config.yaml
parallel_block: false
lr_head: 0.0108
schedule: "wsd"
dataset: "wikipedia_en"
Below are experts of layer 7 (counted from 0) of a mixture-of-experts language model. Rows are named router (the router's row for the expert), gate (a neuron's input weights, with its number), up (a neuron's input weights, with its number) and show model dimensions 256-319. Each number is 128 + 24 x the weight over its row's rms, rounded and kept within 0 to 255.
After each expert's rows: "gets" lists some tokens that make up at least twice as much of what it gets as of all text. This comes from a sample of Wikipedia text that the model never trained on. Tokens count by the router's weight.

# expert 14
router [142 165 135 123 109 121 160 145 138 140 115 107 140 133 128 105 140  80 123 142 146 128 171 149 141 117 112 170 128  72 104 105 116 115 146 131 162 103 162 113 192 100 113 155 159 124 117 172 156 124 139  97 163 137 146 111 100 154 129 107 149 134 135 113]
gate0 [ 87 161 126 114 124 120 142 121 122 153  66 121 121 176 130 141 101 142 163 112 139 138 142 105 178 106  97  89 138 155 132 107 110  91 120 134 133 114 128  77 155 117  77 127  96 146 117 134  99 130 152  91 120 149 120 158 131  67 128 120 117 109 148 176]
up0 [162  97 111 124  72 114 132 149  85 136 149  99 152  82 159 152 130 126 113 168 129  92 120 126 105 147 119 145 117 112 166  74 142 129  82 143 135 136 116 128 164 108 101 127 105 125 146 114 105 145 183 125 127 148 127 103 132 127 122 118 130 102 122 179]
gate1 [111 131 136 130 149 145 134 157 168 134 139 103 122 140  93 166 109 140 146 102 123 150 112 129 149 130 133 155 162 108 156 109 123 121  99 129 129  99 141 141 139  96 110 107 164 164 110 152 146 150  96 155 180 112 130 138 132 146 117  63 122 110 121 134]
up1 [135 150 133  98 103 142 152 183 116 179 163  99 110 100  94 129 115 148  74 156 111 129 155 155 124 118 107 137 133 130 113 156 103 153 134 107 152 165 159 128 101 118 143 145 115 141 111 152 149 135 142 136 136 118  52 134 133 124 149  91 102 110 150 104]
gets: "-", " in", " of", " In", " from", "In"

# expert 5
router [136 142 156 177 117 126 136  86 140 112 140 136 132 100 138 128  83 106 102 137 125 117 159 150 143 173 126 131 131  27 118  97 122 139 113 135 157 146 116 111 126  93 129 147 168 128 136 152 148 152 116 107 128 148 187  97 121  91 139  78 175 140  99 141]
gate0 [104 108 129 119 153 105 145  98 125 143 107 165 100 151 125 137 139 130 104  70 107 173 156 142 121 137 102 107 165 117 157  97 119  97 137 179 164 109 114 106 142 132 127 155 106 106 158  86 133 138 159 154 118 151 124 138 133 131  62 106 122 140 123 127]
up0 [147 138 120  92 115 140 162  80 137  95 144 118  91 149 134 159 137  94 112 138  86 138 137 124 120 135 139 126 116 115 127 106 129 113 115 124 123 110 147  92 115 128 132 154 126 123 128  97 180 132 148  94 141 127 135  99 125 129  83 122 108 105  84 158]
gate1 [112 132 127 150 155 155 133 101 168 120 126 164 129 168 124 120 113 121 141 113  85 140 145 114 180  85 114 113 142 130 126 149 130 147  99 111 132 125 149 147  95  93 113 163 102 118 117 102  87 161 142 140 124 144 165 134 150 153  95 102 142 156 124 159]
up1 [126 127 132 131  93 106 137 169 147 128 163 144 118 147 119  89 102 133 133 119 107 134 162 153  86 160 159 110  65 125 135 122 178 149 162 141 105 106 177 162 125 110 144 148 119 111 150 127 122 109 106 103 151  90 131 156 130  98 134 124 113  98 127 156]
gets: " |", ";", " January", " June", " September", " May"

# expert 22
router [180 120 101 131 148 123 126 126 146 143 120 123 119 150 106 134 102 124  82 130 173 118 139 127 140  92 109 127 101 128 118 104 121 152 105 122 131 117 134 132 159 142 113 145 111 152 197 158 147 144 122 117 151 136 170 100 113 155 120 141 166 141  85  86]
gate0 [110 111 112 132 130 136 183  95 121 109  98 138 102 168 184 121 158  80  98 125 156 132 113 149 129 145  70  94 141 114 128 123 172  98 155 129 143 107 131 154  84 128 117 145 133 112 161 115 109  91 113  78 162 137 150 127 133 124 134 118 104 137 143  88]
up0 [133  97 120  76 156  99 116 147 160  96 158 121 149 137 104 147 175 131  80 123 116 134 170 102  86 103 151 152 149 132 130  95 136 150 121 114 138 146 144 127 141 125 118 132 151 117 104  80 105 137 122 137 163 130 176 122 137 157 153 123 128 132 137 130]
gate1 [121 155 107 130 161 121 174 142 141 101 137 152 130 117  98 122  93 109 122 114 141 161 158 138 109 159 142 177 135 130 133 165 143 140 138  88 101 133 145 121 127 107  88 185 117 128 144 139 108 137 140  94 107 162 167  92 146 126 113 147 141 133 120 131]
up1 [145 148 133 163 133 172 126 144 141 126 119  84  89 160 147 146 131 117 116 112 139 117 120  96 175 131 131  91 122 134 118 100 107 130 138 167  96  83 152 136 142 129 132 134 100 148 135 211 113  91 107 105 128 134 115 121 118 105 142 165 142 119 142 117]
gets: ")", " =", "==", " ==", "===", " ==="

# expert 17
router [159 139  87 103 143 131 160 107 138 150 116 138 162 107 143 171 147 112 146 121 126 145 124 159 153 125 130 170 131  61 115 117 128 137 100 130 146 107 144 123 131 142  98 135 142 118 154 142 131 177 156 117 175 132 170  95 104 148 119  76 151 146 129 111]
gate0 [115 105 115 101 155 127 119 128  96 151 124 138 139 155 143  99 131 127 176 153 133  70 131 136 163 129  71 160  89 121 142 169 128  94 144 157 129 130 126 128 157 164 137 132 111 180 122 117 106 156 168 102 175 129 140 158 139 107 116 126 123 119 115 116]
up0 [157  97  88 139 139 139  60 131 111 117 154  99 115 152 126 144 154 128 139 123 155 117 136 158 140  89 162 110  85 170 117 133 140 164 125 141 149 150 113 115 133 135 134 142 145  82 145 113 126 163 158 132 128  65 117 154 152  85 109  90 166 140 101 151]
gate1 [110 141 128 101 159 131 124  99 113 123  78 131 105 127 131 146 157 115 114 133 125  99 138 118 156 118 116 149 141 148  98 134  99  84 104 142 116 128  96 129 112 141 110 113 127 120 144 116 100 176 111 115 151 100 141 119 122 121 105  82 156  95 176 128]
up1 [102 138 149 141 145 105 144 130 122 170 154 126 103 112 166 167  90 143 145 128 140  97 148  83 158 142 159 138 112  66 135 151 114 132 173 162 139  99 152 174 119 113 145 152 126 178 145 124 135 102 133 111  93 134 123 117 107 126 150 137 167 146 152 121]
gets: " to", " by", "–", " of", " on", " at"

# expert 20
router [117 123  94 138 156 114 125 100 112 146 125 154 123 121  88 163  72  98 139 157 124 106 130 129 178 121 105 161 147 129 130 126  88 174 133 149 158 126 122  99 166 114 132 129 142 102 150 142 172 161 129 136 142 159 144 114 123 109 157 120 142 155 128 134]
gate0 [107  99 140 141 133 142 199 114 134 159 104 171 139 135 155 140 130 127 111 196 120 129 125 128 136 149  82 133 163 100  76 137 116 126 105 128 132 128 123 146 117 105 139 104 104 134 140 146 122 159 162 141 110 150 192 115 122 143 124 116 125  83 155 118]
up0 [144  86 128 142 146 131 164 133 144 149 164 163 114 123 163 127 130  79  99 101 127 136 106 107 146 124 163 142 186  94 108 143 118 104  93 125  92 102 129 173 140 118 154 120 113 139 127  90 157 165 143 117 177 139 156 134 151 120 139 137 150  87 102 131]
gate1 [105 149 124 106 159 101 177 110 133 130 148 107 110 111 152 150 113 128 145  99 131 124 134 105 137  92 125  97 141 124 103 114 144 154 160 196 176 123 162  78 138 137 111 104 116 109  77 136 147 111 162 123 136 136 149 133 148 145 109 171  80 126 148  78]
up1 [151 112 115 114 172 107 146 155 157 123 164 151  92 122  87  78 125 124  77 105  96 114 123 106  87 137  98 144 115  89 150 138  93 111 143 138 150 123 138 132 115 119 143 159 137 125 135 139 107 155 145 129 129 118 171 146 136  72 149 105 145 121 166 135]
gets: " 1", " 2", " 3", "1", "2", " 4"

# expert 6
router [138 124 133  84 173 122 142 156 146 125 139 116 165 109 111 130  80 113 103 149 128 137 142 159 154 116 124 133  93 130 109 127 104 148 118 147 142 136 129 116 155  90  96 165 165  94 148 144 132 121 129 104 133 177 126  89 102 155  93 130 144 139  68 109]
gate0 [131  66 152 128 163 130 134 159 135 136 142 148 184  89 109 111 149 109 128 137 154 168 117 113 121 110  98 140 102 135 120 135 124 163 107 125 149 151 117  88 160 161 157 128 134 103 142 161 114 157  99 118 107 182 146 116 109 117 116 143 127 109 116 113]
up0 [139 129 154  90 116 153 117 145 163 130 157 120 151 139 142 163 149 137 121 158 142 143 144  94 104  97  77 104 117 102 140 140 121 143 135 103 128 118 106 114 159 147 140 143 172 121 119 139  86 124 183 133 108 116 184 155 180 130 106 123 125 125 118 130]
gate1 [113 126 106 130 142 108 147 172 158 135  89 118 132 158 132 102 132 116 152 125 132  97 147 119 149  90 138 101 173 124 135 141 128 161 128 177 163 112 119 134 160 159  82 154 148 142 109 138 126 188 115 155 143 118 153 137 121 150 110 120 131 125 104 136]
up1 [109 125 161  97 103 151 130 125 112 136 106 106 133 110 156 121 140  90 151 117 117 172  97 165 139 148 130 100 124 129 133 128 158 170 101 129 120 130 137 119 101 168 111 134 121 127 141 125 107 140  74 117 121 122 127 123 111 181 113 141 115 118 161  95]
gets: " (", ":", "\n", "°", " a", "′"

# expert 4
router [138 146 101 146 111 106 135 136 173 142 146 106 163 118 103 133 125 103 134 148 121 129 175 111 141 125 175 139 107 142 131 152 126 134 101 155 195 110 134 116 132  97  99 147 132 129 135 157 173 123 139 123 173 120 157 111 111 144 141  96 140 131 127 120]
gate0 [122 120  96 131 137 176 120 126 101 103 158 138 121 122 127 151 139 174 117 117 192 105 122 105 109 134  98 107 107 151 103  92 132 120 125 111 134 122 133  90 163 116 106 148 132 199 103 119 131 101 126 128 151 118 117 150 129 121 122 127 161 138 167 103]
up0 [141 137 144 168 105 129  75 162 107 166 117 139 147 108 122 167 155 134 111  97 102 140 114 181 123  80 128 207 123 113 123 142 141 167 109  95 148 134  98 109 114 183 145 171 130 102 144  97 137  71 126 108 133 194  90 102 125 206 119 148 137 112 124 114]
gate1 [129 123 123  97 117 110 115 131 168 146 131 130 128 153 149 152  90 148 110 111 148  99 138 132 114 111 127 146 117 140 112 165  96 134 133 129 149  94 165  94 128 152 112 126 113 113 124 122 149  73 161 133  79 130 151  93 124 152 106  71  94 104 130 102]
up1 [100 147 105 139 134 147 151 131 153  98 142 119 159 158 157 169 124 135 135 148 103 148  93 150 118 102 124 144 145 149  80 108 117  95 138 136 144  94 169 129 114 131 106 122 109  94 113 146 165 137 130 161 108 127 112 113  89 117 132 113 141 107 129 102]
gets: " is", " was", " are", "o", "i", "a"

# expert 19
router [153 173  92 153 145  69 169  96 139 127 119 145 163 144 117 125  81 120  97 110 155 123 131 142 143 132 147 136 145 127 113  70 102 124 122 130 155 113 108 121 166 117 105 143 155 104 166 148 157 136 151 110 135 119 139 137 118 207 101 133 167 160 117 129]
gate0 [127  95 130 151 129  98 142 111 118 153 130 134 174 125 121  98 110  91 124 131 154 136 143 136  93 129 155 158 130  95 101 146 107 109 157 149  81 153 119 128 145 108  77 140 130  86 107 144 170  92 124 116 121 119 141 115 121 129 150 100 133 150  65 166]
up0 [126 123 112 103  93  88  84 144 153 158 161 116  76 132 117 138 128 110 127 130 103 176 142 142  92 168 171 122 139 113 108 159  67 115 156 111  93 107 157 123 117  63  89 176 139 140 111  81 171  78 137 147 105 102 134 104 144  99 124 130 145 117 106 125]
gate1 [129 169 109 158 138 149 140 152 138 110 112 166 168 134 142 149 146 111 111 103 117 105 171 106 139 109 129 149 135 119 143  87 147 152 107 128 138 120  79  99 141 137 120 132 127 164 133  72 154 124 154 143 142 148 133 140 113 178  89 130 143 121 164 146]
up1 [143 171 112  77 150 129  95 107 142 117  95 132  71 153 114 120 140 175 117 119 144 110 118 103 157 135 103 164 118 105 121 133 154 100 102 103 129 138 112  91 115 140 112 149 111 101 112  96 103  92 151 101 111 137 109  91 116  81 161 117 118 137 166 167]
gets: " one", " two", " 1", " three", " 2", " 3"

# expert 24
router [146 161  82 133 166 106 178 105 130 141 117 110 140 145 148 101 123 114 107 161 117 163 169 184 138 122 139 170  97  93 134 112 130 138  89 155 140 133 176 126 119 114 129 127 165 110 124 141 159 143 146 122 132 170 180  85 106 108 126  98 135 119 121 121]
gate0 [118 129  91 144 129 125 142  75 116 137 141 136 127  97 123 149 161 144 151 129 118 167 138 130  92 118 126 127  98  92 138  96 107 124 132 111 154 126 148 133 125 155 127 201 144 115 123 109 131 127 111 129 112 171  87 139 124 101  97  88 124 120 121 173]
up0 [146 151 146 134 163 165 111 155 134 152 155  80 124 160 112 138 125 140 106 109 117 137 141 138 105 147 127 142  97 116 121 133 183 149 153 170 155 129 170 109 140 144 112  96 124 141 125 148 154 100 154 144 125  78 148 158 147 163 156  93 182 123 126 154]
gate1 [129 154 132  91 148 161 139 131 126 138  94 161 118 137 162 121 103 149 127 152 117 137 126 169 143  92 106 145 138 135 124 132 122 132 121 150 128 172 111 107 139  84  91 143 128 130 126 127 127 118 141 154 149 135 139  51 150 142  72  98 139 128 129 189]
up1 [129 115 122 131 129 108 128 132 120 114 128 139 120 162 121  87 155 128 134 138 105 136 157 148 141  83 117 123 181 114 168 109 137 168 136 117 108 155 103 112 134 154 116 143 118 153 161 141  93 113  88 120  95 103 110 129 118 130 113 133  96 129 112 102]
gets: " was", " had", "-", " be", " were", " is"

# expert 23
router [137 172 109 177 139  92 179  99 157 144 121 127 144 165 126 123 119  85 105 156 144 101 159 146 173 112  97 172 101  91 103  73 144 142 122 109 149 103 144 113 139 123 108 163 143 134 159 159 204 155 145 111 112 148 158  70 155 153 142 137 138 145  93 155]
gate0 [112 152 156 103 121 116 118 107  73  92 120 121  89 109 159 105 144  64 129 125 129  85 137  94 132 135 142 119  86 113 139 137  92 135  90 109  98 146 118 109 130 106 108 160 139 156 131 120 161 117 107 152 122 123 119 111 127 123 149 148 128 135 107  98]
up0 [113 136 134 130 133 117 133 127 128 153 134 163 102 113 139 133 124 109 157 136 111 144 169 136  96 142 129 117 142  87 131 139 165 132  95 180 134 135 148 109 103 151 127 110 153 113 158 131 116 100  87 122 176 127 111 139 145 131  96  69 163 103 113 139]
gate1 [152 139 136  90 135 103  92 109 167 119 113 126 119 140 129  88 122 136 109 162 125 114 137  80  95 135 170 121 152 169 161 116 146 142 139 125 151  93 144 177 132 168 132 131 117 103 122  64 127 178 175 153 161 165 115  92 145 116 148 155 172 138 119 115]
up1 [146 132 163  96 154 121  81 185 146 125 145 104 128 147 121 126 115 102 159 147 150 145 142  92 150 132 113  99 134 180 108 145 149 185 182  94 154  93 137 118 147 121  88  93 163 152  97  92 122 176 169 176 121 161 149 188 109 162 117 116 108 142 126 184]
gets: " and", " that", " as", " he", " which", " He"

# expert 8
router [148 130  77 153 136 101 155 129 120 159 106 142 138 143 158 135 112 116 106 144 133  97 162 131 126 159 137  99  91 120 109 127  91 151  91 152 127 114  91  81 122 108 134 131 139 128 142 167  95 143 107  98 145 108 141 125 109 164 115 106 119 143 103 147]
gate0 [130 198 146  73 149 112 141 106 122 186 106 175 161 117 150 146 176 131  95 160 162 140 116 173  85 156 151 145  84 129 141 129 119  98 105 116  99 185  88 114 125 126 128 114 139 135 144 128 160 149 152 158 131 182  67 144 134 118 162  99 145 101 146 162]
up0 [143 108 109 113 173 111 130 131 112 157 116 148 129 120 149 171 109 161 114 101 179 160 103 117 117 145 130 144 117 108 123 103 176 168 131 133 203 142 123 141  71 130 142 139 117 101 142 111 142 149 112 107 159  97 127 137 170 125 143 139 190 140 119 136]
gate1 [121 127 111 159 154 103 138 126 124 174 103 118 127 153 140 134  93 149 121 136 119 140 132 163 112 100 115 137  95 113 131 171  91 117 103 164 132  99  94 130  87 129 140  91 114 154 181 141 117  90  77 121 132 169 117 143 137 135 105  77 126 153 148 124]
up1 [143 126 155  91 170 107 110 158  85 137  99 118  80 127 178 124 119 161 140 161 131 117 127 144 145 141 151  97 159 116 128 147 174 141 170  88 125 110 120 149 135  80  84 100 108 136  93 181 106 135 128 146 107 133 124 130 103 120 116 116 131  93 112 157]
gets: " a", " the", " an", " ", " first", " A"

# expert 18
router [158 130 114 118 144 103 134  88 103 132 107 105 145 133 138 114 119 104 118 143 153 140 162 139 143 114 141 184  86 106 106  86 105 109 116 130 137  98 118  91 110 120 124 143 137 125 158 140 104 137 113  92 166 153 143  91 107 150 130  91 150 135  88  93]
gate0 [170  96 180 119 109  95 117  93 113 137  98 153  95 128 134 180 135  99  77 128 148  93 151  70 130 148 132 144 139  94 138 117 117 117 189 120  77 139 132 104 177 148 163 127 139 161 127 130 124 104 142 126 138 140 135 159  83 138 115  91 134 143 117 131]
up0 [141 114 146 122 162 119 140 161 116 140 132 135 130 151 169 109 109 136  53  92 143 148 140  96 136 119 149 134 129 144 113 117 157  97 166 120 118 128  78 142 169 143 141 151 117 137 135 117 132 137 124  93 125 120 131 126 142 150 132 154 149 144  86 118]
gate1 [112 136 114 125 108 172 127 168 110 114 124  81 128 116 153 108  98 153 130 170 145 137 119 181  97 125 126 149 132  98 159  98 106 129 152  79 131 179 142 115  97 113 110 111 118 138 127  78 122 119 114 137 153 137 148 135 100 162  97 113 142 137 158 126]
up1 [159 142 159 138 136  96 116  99 189 156 110 170 155 116 138 129 103 125 118 143 156 105 145 181 161 118  92  78 161 113 119  93 110 109 105 126 133 130 184 126 126 173 147 101 134  98 134 100 104 124 105 168 136 130 145 107 131 108 159 132 148 129 123 128]
gets: " of", " in", " on", " at", " with", " from"

# expert 21
router [142 137 104 150 163  74 155 109 161 133 135  93 133 111 131 146 136 125 114 175 150 137 167 173 120 139 152 171 102 119  90  93 128 159 113  89 153 137 148 137 174  88 119 137 124 114 153 160 157 146 133 115 150 140 139 118 132 152 144 142 124 116 110 135]
gate0 [109 154 127 123 156 107 152  55 166 146 130 121 131 116 190 159 117 102 115 146 143 190 165 127 158 107 151 164 114 121 144 132 169 134 149 111 167 114  97 130 144 135  91 139 135 112 159  98 163 137 162 103 143 143 130 137 134 122 137 139 129 132 120 126]
up0 [174 130  90 153 136  76 166 100 129 129 104 118 120 115 140 145  81 142 109  95  99 183 100 159 118 118 112 167 109 115 138 151 121 117 140 120 147 137 156 111 120  92 136 146 153 104 158 143 135 105 121 134 124 133 127 153 117 139  94 131 151 128 117 146]
gate1 [132  99 166 148 122 121 146  47 148 131  98 143 129 135 130 130 133 113  90 134 151 129 144 120  99 144 105 163 149 138 103 138 100 157 105  98 150 129 154 132 158  93 137 127 128 104 128 117 100 134 129 116 116 112 171 149 163 124 124  66 148 150 146 148]
up1 [144  78 130 132 123 118 122 150 142 109 145 175  89 136 133 119 150 136 105 141 107 102 144 129 151 170 110 140 101 107 147 108 120 174 140 119  96 138 137 120 135  95  89 187 136 146 133 146 136 158 111 131 134 125 134 141 166 114 127 106 155 126 142 148]
gets: "–", " 0", " 1", " 2", "%", "000"

# expert 2
router [162 141 133 137 168 152 149  72 135 165 141 144 125 111 138 120 113 108  90 174 152 107 143 122 145 139 124 133 112  96  76 123 111 152  70 121 132 131 126 111 180 102 124 142 127 147 148 126 149 168 130 127 155 180 156 121 125 183 116  85 101 175 128 117]
gate0 [116 150 129  91  93 151 130 103 164 162 132 139 138 134 133 159 158 139 101 136 103 117 165  87 128 116 170 126 118 122  98 154  93 121 142 106 145 119 111 157 133 110 126 144 178  88 148 120 130 119 153 136 118 107 116 154 162 111 118 170 156 171 159 153]
up0 [135 135 108 155 163 118 153 152 176 143 144 112 169 119 138 143 121  90 120 144 129 144 111 105  97 145  75 120 159 105 106 125 107 134 110  77 152 107 166  93 108 147 108 102 117 148  98  94 121 128 123 129 137 119 142 157 120 144 173 118 158 140 102 106]
gate1 [139 131 161 121 177 162 141 117 135 131 165 162 144 140 101 130 145 151  95 160 147 110  98 154 158 134 111 122 112 150 116 162 121 124 128 118 119 153 127 107 166 151 173 131 147 162 115 156 117 133 147  91 125  81 120 119 106 113 139 111 143 146 133 133]
up1 [148 115 117 110 111 106 114 151 105 179 117  96 168 113 116  51 150 136 187 112 186 120 104 119 155 140 145 148 106 161 115 144 127 159 128 101 135 124 145  79  84 151 146 114 142 162 163 148 141 137 148 122 130 122  98  99 139  67 139 136 131 122 126 151]
gets: " ", "b", "n", "g", " him", "h"

# expert 11
router [125 139 134 153 167 130 118 117 150 129  97 129 116 161 140 140 113 138  60 124 131 139 119 151 178 151 131 140 124 126 162 153  99 152 121 130 150  87 151  87 162  76  87 151 167 111 124 109 127 127 141 124 155 158 125 131  96 111  71 106 128 142  93  88]
gate0 [137 117 103 111 153  73 148 135 112 137  88 134 116 113  90 145 114 120 108 149  90 102 149 118 149 155 145  90 109 126 138 108 140 139 134 107 120 122  89 139 143 122 144 138 148 145 100  97  97  92 162 156 137 140 125 139 110 143 134 119 104 153 141 143]
up0 [ 96 152  70  89  91 124 100  75 117 133 147 112 158 122  84 149 118 120 143  99 111 171 120 134  94  96 148  85  93 135  56 111 180 124 115 115 112 142 125 142  94 142 103 156 116 124 163 116 128 115 164 102 138 120 142 147 117 163 146 146 101 106 134 130]
gate1 [137 137 122  94 101 110 144 157 128 121 128 110 178  99 138 148  83 150 147 120 109 135 140 121  74 121 141 139 128 125 135 118 165 104 130 136 144  81 144 107 116 119 124 149 140 153 107 145 151 133 119 108 134 115 146 175 115 125  96 133 155 156 125 143]
up1 [106 117 153 121 169 164 143  87 119 125 155 144 147 134 179 127 133 105 111 199 116 113 173 101 108 153 157 137  99 135 122 128 162 160 130 153 114 113 121 137  98 141 146 120 141 102 107 120 158 139 149 131 132 144 137 142 118 110 134 110 119 165 126 127]
gets: " |", "==", "===", "====", " Born", " as"

# expert 3
router [149 155  78 169 156 106 156 114 161 136 108 160 158 143 123 152 101 127 122 184  90 103 128 125 123 169 136 118 128 125  99 124 120 153 119 122 130 115 159 145 128  94 133 153 124  66 165 155 175 139 125 112 120 150 113 104 111 143 134 123 122 154 111 134]
gate0 [138 126  95 140 128 147 146 114 164 145 126 149 147 120 111 125 157 108 171 157 135 142 106 111  97 143 116 116 111 148 157 107 156 136  92 123 145 132 145 108 126 150 140 145 140 110 157 155 148 136 126 109 109 140 126 154 140 133 165  97 155  95 110 140]
up0 [113 123  88 159 102 101 111 136 158 138 119  95 140 149 142 127 110 166 157 118 165 115 120 127 158 106 106 142 109 116 174 148 152 136 149 154 117 113 136 123 136 161 148 129 121 110 121 133 133 116 121 163 112 159 111 108 172 124  99 133  83 122 122  99]
gate1 [108 101 103 180 129 127 148 111 156 113  73 139 131 119 139 148 140 120 141  60 143  96  73  92 111 130  86 128 103  81  81 118 182 155 138 110  95 139 118 151 120  91 105 103 144 150 134 117 116 127 148 137 123 134 203 121 134 145 140 177 100 180 132 125]
up1 [110 148  69 141 114 163 165 114 118 143 114 105 149 134  91 166 127 115 115 151 144 147 125 156  80 140 116 160 116 121 145 126 146 137 107 105  64 120 158 172 131  87 111 113  67 143 137 156 115 118 115  85 116 157 125 122 143 132 137 130 127 149  87 138]
gets: "\n", " K", "/", " P", " Y", " J"

# expert 30
router [128 147 139 140 130 128 127 106 130 124 139 138 113 138 129 112  88  64 107 123 152  99 128 139 171 116 132  90 114 148  83 125 121 164 140 132 139 123 141 172 129 132  95 172 136  89 126 151 143 151 148  99 109 132 134 127 102 169 109 140 141 121  83  96]
gate0 [ 87 112 153 172 127 107 150 127 136 113  94 115 131 183 103 139 109 130 121 107 121 169 103 118 109 147 124 126  92 135 140 150  72 147 126 108  95 126  98 160 118 127 117 162 202 128 115 141 138  97 141  91 120 116 139 111 102 132  76  98 137 139 144 111]
up0 [197  78  97 138 147 145  99 155 105 106 147 135 117 111 127 116 129  97 150  98 145 142 143  67  92  90  88  98 119 114 181  90 139 139 112 122 109 110 145 118 149 119 105 119 114 142  88 149 106 125 163  82 151 166 112  98 129 117  97 129 155 145 169 104]
gate1 [130 123 148 141 137 120 140 155  92 129 108 135 163 120 133 140 115  97 132 116  92 133 170 116 137 137 109 131  91 124  97 121 152 140 152 118 171 121 176  89 136 123 139 117 142 172 141 164 111 102 138 131 109 109 122 190 125 109 122  87 155  79 105 151]
up1 [120 151 108 110 112 111 165  79 120 130 150 122 116 143 106 122 142 124 134 142 150  96 120 140 148 142  89 142  96 198  91 144 114 147 132 162 101 109  94 139 124 106 119 125 106 124 162 146 167 131 135 125 134 113 132 139 120 132 142  90 128 167 124 131]
gets: "s", ")", "S", "es", "as", "m"

# expert 15
router [143 122 120 165 138 114 147  89 121 158 141 171 155 155 137 157 122 129 112 152 139 106 116 162 124 145 107 166 132 101 114 100  94 129 111 122 132 118 163 121 128  86  85 156 153 127 101 115 176 135 127 130 127 141 182 108 127 136 130 131 125 139 102 144]
gate0 [114 101 108 111  90 148 111 133  93 135 154 106 155 163 151 127 118  96 122 138 123 171 167  78 138 113 114 119 134 102 122 133 138 128 141 171  88  88 150 128 129 120 145 140 164 139 134 108 115 130 174 128 134 141 144 123 100 123 113  91 107 149 126 122]
up0 [112 130 140 151 126  91 151 141 118  98 102 145 143 107 149 122 122 140 167 123 152 139 115  87 122 131  82 127 180 110 162 134 144  97  80 118 104 154 122 101 116  94 127 152 106 167 151 117  77 143 113 167 136 159 162 131 135  93 132 134 143  94 131 166]
gate1 [139 117 120 118 106 133 125 151  96 128  97  89 125 133 113 147 128 103 147 146 150 136 152  95  91 130  95  93 187 135 119 110 127 133 127 121 135 144 138 131 126 133 141 114 130 111 110 104 120 129 162 140 128 117 123 147 146 100 141 152 112 173 121  99]
up1 [104 153  91  85 155 185 137 180 130 114 125 177 142 116 127 132 151  83 155 128 137 119  88 174 132 145 125 150 186 153 102 124 139 131 117 133 149 128 125 143  82 122 130 143 117 133 136 120 129 149 128 121 142 105 199 107 155 113 128 126 130 165 139 118]
gets: "|", "-", " George", " John", " father", " William"

# expert 10
router [164 149 110 175 124  89 169 114 142 181 150 145 115 101 129 106  73  90 127 162 138  90 136 127 124 130 152 147 142  94  86 131 118 137 108 129 150 130 108 129 112 106 127 144 157 113 151 132 123 147 137 135 149 154 125 134 118 148 153 143 125 154 110 118]
gate0 [138 155 144 122 193 133 117  85 159 138 182 127 142 136 113 188  83 106 112 125  80  83 102 149 145 115 111 142 120 166 143 137 113  99 130  99 119 168  77 150 130  93 140  93 144  84 105 140 167 115 101 135 162 124 137 182 107 156 132 147 141  97 112  98]
up0 [ 97  83 114 106  73 166 156  90 116 142 127 139 103 128 133 149 149 159 177 107 115  89 123 121 119 124 118 114 162 170 118 116 147 111 115 130 150 165  90 117  89 139 137 126  97 135 139 116 123 134  91 125 122 128 101 139 126 150 107  76 130 133 148 156]
gate1 [127 107 159 167 113 120 124 187 114 137 160 145  63 105 115  94 154 125 142 103 157 105 138 122 107 126 129 137 132 155 129 159 149 114 129 162 162 139 138 167 127  89  95 137 157 118 132 136 116 138 142 135 113 151 111 140 142 130 125 114 109 128 102 134]
up1 [156 113  97 107 167 122 138 147 119 178  98 137 135  98 128  86  95 123 169 150 151  79 168 168 112 152 103 143 160 116 156 131 144 200 114 110 123 130 141 122 116 140 128 181 145 139 121 152 114 121 156  52 111 135 143 165 162  88 140 103 119 113 123 100]
gets: " the", " The", " his", "The", " her", " its"

# expert 16
router [155 140 101 180 120 103 158 106 136 131 129 130 168  95 110 202  76 106  97 154 174 136 161 164 143 135 114 118 132 116 116 114 113 158 131 154 135 108 141 125 111 130  82 135 136 132 138 115 169 158 164  95  95 142  92  75  84 126 146 107 142 113 123 117]
gate0 [137 137 144 101 120 103 172 101 162 161 125 143 123 124 100  89 111  94 110 130 154 123 137 128 142 138  85 113 103 121 127 128 136 178 109 208 174 120 154 188 143 116 110  83  76  99 106 126 170 112 133 142 108 165 117 146 160 135 123 117 115 126 141 126]
up0 [140 140 117 159 102 110 127 139 161 151 142 125 156 141 110 134 140 160 128 160 138 122 134 145 153 107 141 136 132 147 165 153 115 130 116 157 148 147 124 194 121  79 124 137 156 119 121  90 115 108 107  96 126 120 161 121 124  69 103 145 133 124 123 115]
gate1 [151 145 117 159 160 139 155  98 101 136 144 151 111 120 126 100 113 148 111 171  97 119 105 155 113 130 131 109 130 127 122 106 162 113 125 141 146 161 115  98 137 145 125  93 140  92 150  88 134 131 167 129  99 120 100 162 135 147 112 123 105 123 107  95]
up1 [155 108 133 158 152  96 127 141 121  92 148 181  89 155 170 169 124 122 133 162 103 159 123 154 117 177 121 151 156 154 118 163 140 161 131 102 150 143  79 116 123 148 168 177  98 156 143 113 150 108  75 112 112 150 165 142 137 132 161 123 117  87 103 118]
gets: "\n", "==", " ==", "\n ", "″", "\n\n"